From a checkpoint of a small mixture-of-experts model trained on Wikipedia.
Size: 8 layers, width 256, vocabulary 2048, 35.5M parameters.
Training: a variant of Adam for the experts, 792M tokens, 16509 steps.
Below are experts of layer 2 (counted from 0) of a mixture-of-experts language model. Rows are named router (the router's row for the expert), gate (a neuron's input weights, with its number), up (a neuron's input weights, with its number), down (a neuron's output weights, with its number) and show model dimensions 128-255. Each number is 128 + 32 x the weight over its row's rms, rounded and kept within 0 to 255. Numbers have three digits each.
After each expert's rows: a language model's description of what the expert responds to. This comes from a sample of Wikipedia text that the model never trained on.

# expert 5
router:093121113088143216121125149116146124128162155105126092111116134140155066102140115168127156116122164145110091198131113142122167188086129187067145131117109159093165129140121162106156157132133088114159122109111187096161128093094101069113128186155090117136199162188120071122075089125174157124159127192194115171128092108161130056102126116104110180099088074111088054122201137131169164177070
gate0:144109126157102171111078077137198141119141167149167101066112114137154138140157121124082190118139107104158141112091138127079148128121152089177127120103155119074108097118154202139152150130127099167144086151162153144093121099106131196144124110125138199108103185144124139158109164169141100191141147143158096125016133122090149108108182126148084130137124061209125185106180155101034115157080
up0:149081102132127143101079108149111139097105172079153154087130117145163107168136155113074145117091218100102196119158132187156164184091129146094074057160184116165159156133078131118171128150113117106072143120115081153139107157110135132139181158103190073102146155152141157153123143155117136184136072134179147201126153141162164120180104149163117171122105083138157116079170117094169158115112
down0:116116134174092132125061038125126150152094140127125149126108094143113114132132124105061161129112186193123156169107088148093138167128131127160146097083121106144156174216099121132154114185123054125159075160162105183147062155066133120131136157148117134132107159190094108107155123128119114199072164162149123057110149147116102088177169144111143144154143078168163184131194157101111151126108
gate1:126119144097121125098222098140197151119132122093131169125143131196142095134142145119098096120116106148164111096099110094126129168143154148123110176078125128170128062195086110115127117122101140152111098085148099161101146106105108126121164114194043137148140100125140109111204123157131138113138128125103167192123157081093140141171122172127156107150155134138107115113156131134146117122146
up1:130140080135122190136172188114087171151116111143148129121110089114123172100178105129177140130188154142067138128179123133055190167128177088109139049137121130115149129142151168111132054122088062085150117136116141143153092064125110098103094114153135152077085132170146163157090170097113134120104084115146142151087146152128232123053154106103144102122083210099115092101144145111141152128078
down1:170063158116115113121212131131088117087134043144098113120072084118160156037110148179140165082104143174086173177137122132087145109139133127128128101152111153186116140095179175112127182136150141086129157148092185133122120139129121140132138106167144099141110091128136092097110183088099134153047087111109117110172161196139106179059093077101146135200092116151171122139160096123109148081127
gate2:142135110189116204158195138144104099090111174131116138045144139169197145164121094119100129124098164119107098060098167163163129128134091151232122184098132105138138192147148137108070078128135139162148103176156129169104121098104106135067090140120107111141151121099133135128123122133175145144144086140174136131097107103120093186128118132136135126158145068111102143157138144153160108115107
up2:137112091135148104125174101161107164144119150171118124095121114122127198120139071113106076180196129186126083072118144132153191070127101106134128127154129143118095147105133211117082093102089162160144100130059180129110113117118176146089099125185125114164165116137113102112125110126152145171111150063151124136105127129142130176116120128165115182109109132160188149101110091095125130160056
down2:136151148128126124141143081113113122139132124103109135156129106107171057168126153092131115120102153074136170126109167109161057135198101090073154091141106053113105170099153144131152125088185126102187043131147055138075151109099145167084146127110142144114115105121171175086078126165117121142051138134162147113142161105122145118158165130108150100142142133159119144155119159084156157138101
gate3:101069090139126096112148143133140154119143180117085098111112137058159130132146140148130071121149083123158156149169132110116169086120139116098121100161087137119162102152109148074195165143129122116033125121161127081130119133147146044076058126140084091118115103139153084155058112091104132171137157129121160114180148153086160149151053160084157177158114151089133127101124125069192129122113
up3:119106168108101094112159137110118125117139130112110111117138149113085125111124106096183087153124167123113190186115103116121100123162121115095143115154142139128161139130127079064154127134129100080082105159147147090125135126087124095087171126122103190153148105149163127112137117165149115063150150158098211126170141150153140112207112146078180189132087163058152082078184141121188125173111
down3:112085184051113119079141123110088123128085157111111087111112140168111082097147171158113133103141125147098117127081094076187135138127124182160084128119158094070205160107140088127135106122128108073188068141156100158153102101109192155180105128133132107141159169161116123114149156165121167086155107139063055149089135130220139066145166109104099139095137106156159133174157139118055096187127
gate4:171132198121141128124184089148032111142113156132115116133168154140176160115075167147107116127143084124147173129140160138140149131164124123126091121113074127134155106114116103154136075152133118099119129123086135128146140179149115141154155107070075124194086109105188105104100098147090087115096135091079163139112135107117095229185092128138162132134130187147133180091122090111059124113158
up4:116168061118108190138110161109129113149130161097096108067108110076081137160160120084120101163094254096111114158108108142112126149150123195180129150146129149110092156192136142130145155122155095113184110092150103131099118052126138100141087155159179118132084151113134159113082150117163145139141079115146082122111176167134157093128134142172117172168116101107128130132190068117151093137086
down4:132148127119091187132073099237125116127102135090099156093153113154128142112146150128100156140096183107106116110112128114097182122139160114111105132132040109092135169165122141143198151171098074133194148124172144104118121130160100080143134087147138120200140152078168146106114070105140095163101182114143173125142099161108126138125149075169161136164113180101114120130166118136181119152079
It responds to: Sentence-final punctuation. Periods, commas, semicolons and table pipes that close a clause, cell or citation, as in "stores," "USAJMO." and "Independent |".

# expert 18
router:089141167144090149130153106121094106149124152138099124122114128163200165101088151098203160100144139126114116111166125102152158206140113175114104128173111117107105148125162100104064076130146179152157130114130182159142151186129127110142058125113059154118077124129178137089123109133144093173161081116157082096149046082146138079148093131094141102104138178125120127179138125170109122125118
gate0:153109099087086162113125196138129148120162152119168082157165129117072120103129137115143090098077214096119152104169153135109072123115096098108101119122080119093116088120138169116128138119124089074110125137086137133112120102137142200097120082178136097112138142131098093077096036089076146124135137092032141097127113080146134140143129092107166132210099079133162132149170164141109137137172
up0:107120062084191152191107127160169155071157142114097094102158141139143132133133159160107127176137096196101109126145073101113158129142099151114159115092128163109133180148110117131113111142142159177083174121065161101171137117153158109118129148058153078127090200100155146144109097172112104119106181194167140149111075161151150160076170129142149089098212123159098111113093141100113073111141
down0:093129142106181172167146140118124202147162177145172139099129096117117149135144168100139117126072114138154105153134125118150146106090157104091113137156124166106165122061123110109157132128147109105118160135104098100112120105131129119138107153129173153123057136090045127117104174104181132229147132136114107084131123115110143153122155072112108122165155211152113091118124126080127098034085
gate1:126154125099072101117139135090078164054058179125095112142146175135151164139125173129135209146133126102154123153088158108150095142129133112141086175109110102091137173088115168156191161106094137141089164077130108157171126097101186111139180153172166177167115157100164106149155186104142105154078129163124165126140108168128092157069129124111120163124121125130128145147128119142086116070110
up1:145159134139082149115138147112126049125075114135124135142201149177196172143103091157146104126086178139109127102141169110127121139131160122125130122098124151125133096131103160091163069110156085164094091087145145120110109093146102212090016156181221154118134098151087088163173113117083062144080155048119117120124151081134119135144102135125073128127090117107100109124116104119107148141107
down1:147157099150107159139166111106142131145173119128117134126101125103125077152104152115128104156112152149104097109110151073147129100150203158138192169157128170093067119139154147095156106139125146104132099149096103194105094122172096127157098063124105125179185203168133133131113154181123095191160088116114156119110158175141156129113123121173163034152155134082098167156186130109122070155105
gate2:218152146095170104160116150128103150097123129159081094099146107158098120128059102104127122083111111122170123078136127100063154130112124129171103189134132165138174125111119105131124160137123164117174105174148113144154101128062054100097121145151102161106125150184147103100152079136166120151144100080080121158128103143119180180162133115115168066132118158094122057159171145109159064077138
up2:148137162082137148123146200090088167107135102115181107085138152131126154126134120132140151112075103098093171056102170080121168079135149076108095149153126152133098159091152175103178103168127133110150128154059062150102130147157087153159090175162124093135157152108123133131097099086197073088126143087162108090113187121128140137154109105189099143083133113161135150104124113148163105166107
down2:151148144125134107120130135099128186078149148129187153112119106144149169166181129122135146177120096131100149162163070094168137131073136157139116126105143171087167134159156140120108108132165103089112158090137131105177086158136054124155097098072146143133105143144104123150127129106138150073174110089164111190065146163154132085073119133119095149086131077133112110100157168132162116161210
gate3:118101211112121105140098086146139137144188172154115127170132123148152070158108155129162049143093163114168168082094133062125162094102169152144143181103169114163131061140121129121140136087168147140113088120108150156130120169155119147130123091127125097148106124161140069172161125138166147155082110141156106127104136185117075097124116119143162094136104131097159135154083199072187088138148
up3:152089120146203126155085143116137177150145053165171092082069134132126163105161177150134177096115168117089060124135080144142155112133137100204125154162173156107099141133056090135120134093104090150169153143153132106130150110107094101097129152105129149106120162106121156147124047172130165051152072125084083130188171141109189103116105105093118108188132182148127156138118097214130082124084
down3:098167165052125108075118131126126097057168161121068186082094161157118098177121077136138095128147165126108131127113133143079152123123179149172149169148055036103118136137120134167149151166116142193128111108118119130169123093174139129127082101155138067114136131157167104161167137123049190159155133062171171123120134133146203168094165156108108120123184147114138107131077098107166146125100
gate4:151070143150167186120145126132119185127121136109137133169158095073182080130184114141095081144111141074137081134131188130093126104112102122129128154126150132122133141187162200146137145071079076136108127130142171133122127181127106114110155068154059197138119196086107121130131123177119165118105141186137114142118130173112152129111138163115165182095092147149077151083171192171139156069091
up4:155115142114129094115140114119081151101082089143146109133122105134142135167102108126069112103085100086142141073115096128107162150118126200106158180225069101100146126113161087082077127153067147099157090147071142191108152144078068137150162075152148143126118129090055152068173169196122108111150149131097112163114125116123174180155122118114161114138117135187121105169154154176154102113109
down4:147145111138099088145121105162129139090166103187122137090101139122113100153055142166067186165111054141070126094083150135137109184122107065128130087141133137091044099171098058135145146145087121095097146141104137127132141176120107183116149163138106165161177127117122133108124112136131105126100113108166097135151045080138097121133132152105136180115163061114118053101153122155127158102150
It responds to: Table cells, word interiors. Pipe separators in numeric score tables and mid-word pieces like il, or, t, u, as in Fusilier, orchestra, genuinely.

# expert 22
router:094156156081073113129097064121206128140173123164125129147114121150115102116103127158081129071137084172119137084130118099159150114187118147126150113121125124111105147073124121095139094129142076152156072112139131115118147122124100111071122149170204140126118143153108150154129135106135137067102148160155126049083117185152167145122093048192117110195137122095189163107117148084198115116162
gate0:143145146089117135124055141144124095113154111086155116116103139119109172163086129112146151093136176130109126145104148139116136103183150161086154143142084049131127119112168124155136123067184163138128063148145091090091164176111105169200117116163172133111139219090152122096111096156147129123117092178139099082147113086103123186114190131162158104171128129095151122128146150182095105145136
up0:061131103103114080098138109136092147080168147114150119120158102095108107110170117120158071134114154136125130074108109108132183114093134132070153092074147122080126174093107173151140116123156116123148147185083136165153161160146150158084080084109103169112081134112125162050100127124159171081102139145131111132097099160132095152132130104144136057074142149133098119067124172186091165120116
down0:138131100142125100167105127113105130086094147158108145131149121143178087159143094126104162104103104142120123122115196143132188177151118151140132109085078091117126147127114140116159154104147092132060160141151089116165091161100185121125206099094166165144105043143128132074199109135170150126187161127120170130142117069075101119092075115171135167101171101123065160055110134110192069114107
gate1:106111127148133150152123068182105119126120148142146067134103124182134132168140165164172111109132133107174059148169141172139124132153127082158174118157108102074100148137132098132155189145133094163145136159108138084054117138128134105183105096130053182125144082108062113119143159171163149202061138172134153088170071124097151161106081115075181070141127114087115148075148160129148130111113
up1:137149129140113105137155125138147136074144102093084179158125132110123128075115181106111098163095131169121141127079115154131074112091161078101145172114133125148156129172118158150189204154107148146081177061102196125109198061095146191144112119146148142152098166142147162153127126098074096165144143126158193137127190095161161167192152089170112102117174181147161107135157158124147089105186
down1:106117110127115088105164118189145084121170143139138038116176143130189155115116087115148139124137115099139168113116111120099103147150159092108082156117131087123096124106162107113126116098096128119130126103110088149124077112209132178127122107143087152191164122214110150087126092146118152096087174103123178114095095188138144033108164121133157111141142119170101078123126129177132080075116
gate2:194098135125147120160163123084200122116115149070119157124134125144105118140116113187172183131102083081149095104157141104133113079162157175179120134159138127178088052113072082105132158110087118134074139152111120156102112110131125116162099168045104137120155146096099132140122132159126139058138152125079125156167095122090175097109097138099183143200119174155083147156095089205128162044111
up2:144098127161128163055119120114138102101169141144141150158121100153084144131145173114122145120140121180051159113125175133129100143110111103132108131160176121130047105129124229095106117132097112131108157095144174147084139050068121103086150077149157108070101170107146126099119079119128113139143124118168113157108166118129033116089048137201093111113135140136110121183084129136104101171109
down2:122104189082089110113182104082159130143090119137161089104145174115149097081101132126096156134194137092153119084142091137144124103195102111083089111163073129100123158114129126110097093091112106129207095097130146101207124098170155152115125138144192112163113127159210162166118109165109094121102134103144172132116131100105159204136097144139182112156153089131091124141158155134113063115219
gate3:138116155102158183102067161126138064103136108167137169137151140116081096062154092130124184105150156133129132113127124165130163136075190168101132119150105171107127123115167164127074187149108104115129077151155134130123153116085196118125148102092084095111146100125079144086097128111123143163159078056070157128113157095134104221156143179060142063158111195143118165102127158150106137106126
up3:161187095115106088170137103153077121117084110110099147140160230193110071157039156169123154146106082167128158092102126136131199130111143107151134163140172162162180133115113120096117069174110099082198102141153116174137093120155137152141140046086088095174113065158155119108135115105160132170161112104095072150092107091182070132131090136086103118148134139152112142129093099079179189137124
down3:115110135119162060120103130158103138058158112102102120083109131163110078133122128104150132111165185122126147113152123217081067191153137079166155118112130170098133131080093156136090118140116150072114093062047135113153092146133116114186152148097169106109181174142126147189095091189134094142144121177130091175175145187092092147095069173070111145180124097126133123155141149186149123107133
gate4:126116154133095153158014117125116168105194131111144107184127155127138145175096187124085104109105108165125134102100156141112130126108096112151114156058095111108156134084097088099106179105133189144144030103108080143147093121124149110116139077114118145138143141127104080127090130147088168137075121103114195118182175089136159147100136147119154100132137159077085135081164123146104109136111
up4:114119081163131112136081139129149156229106146170114070064153124104160115084097091155121052128153122188190122120145166177079157121093154142164173146161146127172098127109115184107090095129104146137128178131137138128118079164149106070124152175127161128131106118113065146156112075116127173090088110078131139078075125088070146111132169124130152115187119188100129087198129123195121083119110
down4:132125177137156113129134159091097147145147123137121080157137082140124145084152122189141074155155104168101126131085111105099183150160105163139161146087159114203134167149140174148086096097163078117120099159163171160149108192207140106082115138155101173089091173114051150128136100086133151053139121093146131134158194165181122108106117159071069111078163072100205135107058116151049172167087
It responds to: Table pipes, pieces after M. Table cell separators, plus word pieces following M or R, as in Mar-ch, Mar-sh-al, m-uch, M-ort-on, Al.

# expert 17
router:110152154063107114138159067135124145068125137096160152112117138134149122155098152157151126112125093094142077132144118073128180180125130192127083183153086108169148145160107085132190083131188127143096133115078132089160135147103143142126150124096104182120111101104117087124094100141140135068112122146129121147121092126106130121142115126169135104101139130096120048123110126096185176187182
gate0:149137131147108091202171119111091152093157139103143116119071147097113112130117161088112120093111087118148098114140158123133065161130137125115136159145132129102111190105115148107131161118135139163184128170084136166117093155150117121081120152162128208132114155109098151118143161090120162136079154131112100146151094150145155118132096113136151089205144097144090098170127141195121135093118
up0:113113146102122189094153150180061133093138050108125100147185103147147172104182176129104179114000154136179143064146156142145108195125111150091109146144127060158118190117102119103140104161124135134147137156109158150118113151141091101099132189120093140176116109158127092116151107141185126107116108098113032120129151157174129130098103105172151083130095115114121166103079244150163172148081
down0:075120168147099083125177067104111147151090143157130163157116105135077107144150102133068078137128144203159120101080054104079143116122143162137138100182139129129167137143142064158116117103144071140069144142173173126154174123143112168118108108094122093053063106097167135140127155121096125118172159118107052107127172175155145127164136149179095136117121161133137070109140171131142142127127
gate1:157142099136115124100125122149149061114074124165141117070160134182129190121114173192104155193062163154137142133093098145137178140126146161142107125136195127119161125163135137065110081112208096037141073134107121115155155171089143139112205197103164190135105116160152126126112115123131092102137129095121088123153148079165112135119165091146151162157130114165126121104108137175164161142121
up1:175114150086069132174129107192146088091157125140133150130151146131090132085149133142205167134088132142165131196149137097152168112144146159097108150177150170212169134087139121119137132164167129129107136073099136148141133139153212181133082146125134092177128092165145149123101135081160128098143139059200156131125145109130141155148121082146123177192145125125126194073107117105099134137111
down1:178122136153134112111156090199111145177132118103131169154055093130150125097075098129102116133185155129149141153119125185083120070108154173163137097058098146195107091109084152084134147144082155169163216125110209122129179106154216125151143144127124094052121125112112123141124150119164179092137098201109076133131146140150168136124116214064093144058127153113159132143145115097128140136153
gate2:108093140135121122112157215084177128115096140121072105168127120185127134078116126110098194172127158121086130122018180191120118085135151105138150117137140158084093124091089135142110178102149155098152102107144141194117107174185216063104089101129134149118131134135124170127092153125169079133135112110139102161144112124136075136137166135087091143087083204085105081116176212189128104168121
up2:150122074141142162114173144175129144095140160120125145186127085096149144080089070096190129089115115157166133139165118137090142145086129146122144127140140101119154204101141221113166131123092090197125107136143130143133115159128149145051054141137136147141138174105176121078153126088144075103101120174044147097158187092132156174128151122111107113062154157135123140128072157118092112117088
down2:129098106170073112156110077117110100190084169110184108178186131150097160113077112118121166126152088140149151107093152195143152161151177093105129128137109129117108067081113049141138135153071123121131121116130141134144113136148207152145154105058107117144144120137157102123101075139095124118168135122105099118134150130104217141141140164116102086127174122121161139097169074134101111160127
gate3:156131170116096077146110180116087139110098123131115150123185136107103147108131139101181131161147112124128119119111132156123121123087138132178092140193105084137116091105203147091112124113147134085112142170162090222126110152171150051104212134095079091149071058097143066118112151075159135144119097094125184149144148104049102168133141136156111131109116157136137116137150120179111151152126
up3:106179157177152115139078095184191179076163129085101159146105156184042146093144178081128090082143096111128096123162171120120142176135051141119135156075076104140085165121129142108139166105143125155119128109089114089154144072123094150118108109114124151081112137155144117132118106114093039104074086123117097125077157144116154130079127194138140155095124163159116093096142109161137119106126
down3:093154129104150110104108107161132125151117174109167118130124119104125161126130088128134122190143154142091073093140106112160081123173131121112154088109116137143121049129176140140075187105123106144148138107155088125109113193132099109133111071168074102123131164062079166127124085177129115110154145134112110173085165180177132118175133086107092084149149120172113058160140097100124122116112
gate4:130073139151092160126112125127148108156137184129181159108114181077128113154160097203120129113155113194142159142169183156102173087104193023133145168091111126114120145166103098185151177117158057151098069130157189121151134162149091107116076124173148132116151152074137128098088119129100134088151108120138134107150154123058107125160098120117114142140121140129092194108116089122139144129120
up4:080117139145187128142101174148152172163125171166135109138098221145145087132169123138130198128138085127172169111105128056128143138117139109152104110150141153196197072153111100111131076133131139138096100119149157168130114156166141128069183186107121099139086119146175108131167099112120136054171107102098151121078143092115180090137086099151109145142128156091141140100081103120192210116116
down4:108159131119139100087114115164130134126185080134086180115146132116111120141159170061147179101176113160060170147160102115197166137151118158133143139138123139140102063157099128154153103148138171140107090142119161125181143117122129201074200147139101103120108096109142152137105160148082154120078156144093138165091149114153167158173134157105154090087114152099129209133155160089060142134121
It responds to: Word-final suffixes in names. Endings of words and foreign names, like ed, y, ly, ised, ć, as in Martyr, Marathon and Abraham.

# expert 6
router:153119106110159134127158110116080165158162117078133127187175140165099158143120142147181123155104196099112144179106112163136145126079109190126084075162080102103120084170067085089102100122073052141119056102154177079124136123093143186123165110160117107125144117055155071085174103155178193121167109107125086122184133115142102150183081128099116122087063173159153205103071095181141144132102
gate0:118029133192146125082076166137101141174099141107160181087110118051153115144125097180145114207051177107132101142136127127158158188115127116188135154153097114105147142109091061123028117087106138119154137140120183148102105151117128192140161115102110141115210158152122078136146142085070139171121127123194052113157141127130123123148140138130110063181102050092087172146127112119165147090101
up0:082138142121156156114166071085107125090122112127077143143099102160161099153220148144142167136119077160118182065123116051123120093103151155101129137124093113145120129146129139140163112128152209144147104114064078166127140108167167109080094145164157170118084126064154164156168093125158150110079107126158129153138144100143108135098073181135149094103156118135154092066136143141088159210160
down0:108152137167130102158128132171144177151179116192107080106090123181128189088156086109112142187163153096163090159123101083151188152070157101105196085157117143039138177115182132141118161122186145140150110141074111112101131153141121159120187132107209119119168132125167118119131145169160168087132174137150139133150127155101102051154140100206139142102141155174078141108166138117156129136075
gate1:146116129135094214125127139153148181089091185118098123166131118099131109155066123200156141175090120145151124150136169140146133148176161078140062157139175064095142129119132166112138107100141117128127178160175114135120069176176120054094115114117094123144147183142156133143136115153153156156058112137109146077156078208103173113068135144181127122112165163125103108140154136103135118106102
up1:116108139137147144165102102172144095110128175086121149178097142184112129108125149088151121041177145076118074146141105173178180147189150173150132124121110152115113109133091170108150173148139076144154104196086139145117131136092192128127077162148148067128034101171119135129116111089166111131136136099088145140119135117093139183163211183144177137158171146112125150156117113110146085118117
down1:119092171094126110153191159121110142167155088172124131109107060137148203168098134131068101113119119101201116072141175138119077147184077129152048094091159157130132158172089140104150080145062156117048101131103134117131145118123172114137067090099146123089072094087183150151162136140113108135158149103126219109117105105108091145115129189112127145124124127118099116167169137100123087094070
gate2:106106093123098130132097144190210174109129133128154219185140137105170086117095073115117148072077119077106152172144131200128172105137122126128162128086158036080165137131134127167048162145162091138106120133108167085148108128139107088111121138190150128188139132135101149139138110138127164126132141173127154107138167071122169115102092105152157141098148139180171150091172128156150109076103
up2:126142164117159200125138119170156072142109144110124130196110098139107077056118122159128179151136153139189207100140134162159159101105159074098114099139134130079113116141088131105074212142138106145150116120167121105092114186150146110100103134137139068119100054180130100087157090209137149123132124147145141135133137127113128105100141136167106139161086140126151117153083125147120155077141
down2:158137117129100129172028106120120121059097135092110159190148150089199146115114121130164135134138116135133142141159155110139155121140167122106158138145146128077146089079128086158133130168140117126145141073164106100082110105130136155197171121111141132094091104099111093151103105161123140117119132147144149121131141184141192099112156114106137065156109129140118129137191148089080054144090
gate3:135140125111188122107153114148193160124148106121117094085105095161089101181147144101146179096137069137152127154173091186166091102152188107137069079086129123148117114154106130118125145107145080143121150158176100128104094041161163116192137151121118110116161140163188119103146104092158171134107168099112089095138126188159124130135087169164173115163119091117117131124112134095095095090048
up3:191159130160156167129119078149139135098100146134114133193184146133085065107167134109123119160160098193145122145138127182146188144066125130113151081112112117132152139139106120131165129166107139154147149100175113104065097089136140149149123185090089109141136121155112102072166124057133149090121157151109098123183113131130140114168107089144087075185160156110146137083156103163094134103144
down3:095131101147147158133150144123081150078096090130137109089031135117137126118130146148108176133134132098114066085142116111111046094092118119115165132114084135131178203106141145106167135128100175128133137134126102112122151061118157167124132153182125191112143165139146147043101172174177155154069104180133130153121087125120177149176150054096144135149146131188102137142202140070181144173090
gate4:150050077112189163158101087141146159188131094110062149142085098173164105157149175115093109091121086122110142134121121181157135046146119129129122148111111061103141116159098100088126130074101118143136145116088091140153146125158126111155142134055122117124099186141111164181137119123063190141194156110143138073118143149133130130130125115197158092187140128134123145171160122145143137100158
up4:128093108161169141118122113081142112072123147123110131096159162148130111104153074160088137162034093103178107196133112123148126127073105123144152154119150138136128099108150147120094120156161070118083168077166151133041075105105177101072134198122155166156146160166105138165155141116108098083158132148091126126158184133115139114096178118162098137114140093092183115135167100186073164110154
down4:100181124141120145114186120114142104092107140146100138140218165117132136131169089122109151128203158195081095134141139190081186123165129108075129165125128153184122123087188137123125168171151127157140145081133088147125128091113175157090071137151086115089158047080094173153096110161084197123112111121122184117094141115173118135066142165162085145119111117076100113121158114095136079142109
It responds to: Preposition in, prefixes. The preposition in and as, word-initial prefixes like con, trans, ex, re, An, and inner pieces like er, on in peer, aerial, Azerbaijan.

# expert 19
router:136145131172137156125140218136134119107094130199146090176107125169098163133102097139185117086126130161128164152164122175106131119087195086149182146162149163111128075148176154114122083117132172162092134188183072117082152195133151128055084122139099138129145116193173141106117151169148078111170155117149114102091169105101153163091181150094109178078120156068166118133124090105129144082100
gate0:162080083168138116136141152181157125127140122100073088168105150145117126146130079120127133127104110094165108129121156123085155099176127157117134148162130100084185135075088122170157140097107156148179150144132147115144122122082155179199133080112168124131134091131070143178166098142100068077138157116102146175205121081104130151166115097142159177152144153133084126140134145074124158095075
up0:220126097095102131106135155141154091148101101171147096134141120139183110078169095062147116099064148145085114050051065158098151130101067123153125136079111166119117121170131138176124105143114176139172134105112149105169101105077148141121121099124156141124173154184091144084133121067142192149104159102125141115183199083124111151124162123075055104076139166100147111102117153162119169173016
down0:176128098100136112109176100095101120091161217180096193180167108131110149140142074148170133112130122113046096171093079090134129099149100133114102149081127154153115136179127123060146126112081172089143172102125192070158159149133120127158175033147102140117169137104110142107122137095098154116107084133162135164153175085127143058112091154076140074119109134051110107169114142090088094147147
gate1:135115152144143171128090096148077176159093147173143071062122121077135171101112143150115128143103116078156170102128127155115127064178132135139117102086156126103108139159119157166190115142146165069162177093172130159104144134096156088165146147087136089120126200150070129181098131085117067186117096125141138172105145118140146132121128078147119128121170103141164145133136085096144175091122
up1:110110093085073051149139139113102128128181099086120088136149144135120149124124092074155147113207097149114131100146099161131085141124126171091182170124128095095105140107158117171164105122127096175153109168081106194225125168115139150109069146155090075081167094126174159107083147093135113202106169105106126132131151124167125063139108143071210102114141112118123090139169103103147118118129
down1:199107139105127198154082110147082126121141166132144142115140134099077146164080163120123135102152118130174168099156140119097120160149172164081149144035168169138145160121171133106148143086115118134176152167114167161121103160106109080185131104115140091150190114159127080100039130119102143078142171175154139134096117093162137195193145133018143155124128140091077151094131128140151128070164
gate2:134142136097095113129140115174119113160145179129170138100088181131108098141147085138061145157199133158137152078090116116193168105097091121163132126098169166184108191075138109147164109097133131082198099133169136127162118135142123128107152076110126148093160142159127084195112174037155137118122113144156112114132131133169081176067126137147081131127106113099149172081094109165160148135083
up2:080140128113147110127137089171126124103118181162120137205123147138114087133174144135111119139100183149173160157107180117159128129128180107162109151109144125126146173178123161151171123147132135124147142139122082079178168101124092120117151121186099116129109108122144065160105114111160102133105150129130143161073103122165122145189107126158139083100147124132116089141137124080113138108138
down2:082098106160150140129156135121141053124112117101095195154101138143175124106120088176146155135138095144102099171172113110120134134139126122166120118096204154183069172084178110130162111155145080148122189081166118143141155198127089099175156112114155195105155191099148155138156083098158150125038120123057166096122127079145151129141119103123102114107152150133119122116109142095116107150200
gate3:147152087140154164064138156162203121101107151104094101086179143096104145140132131064126121102110049095127066135126168106161149144144149090146084189128161097080162125168180106101103149119133191114126174113155105091122123104111153093142149157140049163150070152089082125113107137113117106151079130126144163137126092134143138159189148136088136122131167178150105051141161166170148157096111
up3:144147150147100133125101154096111200152147081139107092162118125081137102118107097100127144120116117175127139113228100165098071166119068087104146148142139123164139115142173112123115160123087192089172126103076104140172107109151131124118097141134137144103121155158142125135102139161135124169127132081066087166136080128141136145134118138132111121150105108150127130124177175104120133149225
down3:141174056105159143115136146215083174135119158144081151107137109078124084122141119097129114077142143126124100133122152068151138135117104081111176132138119191081079142095140128142050109194128183143100150133127115134104129151133153093122121105096125162200136119182099139139190184182115128169108161117140152088138087136147138121205188106112178104135108141163129138110070131133117116122099
gate4:167125141123138092176125181129129163150097114092148097116060142133168129156147154113082132128092171079140108085123134090123164141124144089127165167139089199152141157153137181110109182133115116158110130107043170066130126116095130098160115133109115129127131084095123189151145197157115167126032101102168142110116074146177140177122190088154152107150157028184168120114161129133115150197128
up4:192175092179127176138099170128134163160110181133151137164112141128087184080112158154170134160171093103130111166106140111184141083178126077128125115124170128225129131118129119188141149110168150121120110092163076113157129102078102137112086134080134104111125145125130110109063117155148143132069093136148145122186135096117117130022164155102128194154093131127125174109107127167158128137048
down4:111064141178134069127096148114121143140174131164169100163135140080167146122103114095121041155139103115113159092121139143132161123135120123117104128119093095184119137128154122116090115095078185150071182149147117118075134115151164090102159101135104149120165109156095117101148100143118139072121131130128103127138119111176169163183057113075066139131173116071126133128095131224121145152150
It responds to: Early pieces of words. Word-initial lowercase pieces like cl, un, mod, im, exp, and the second piece after a short onset (pl-ann-ing, ch-ann-el, pr-im-arily).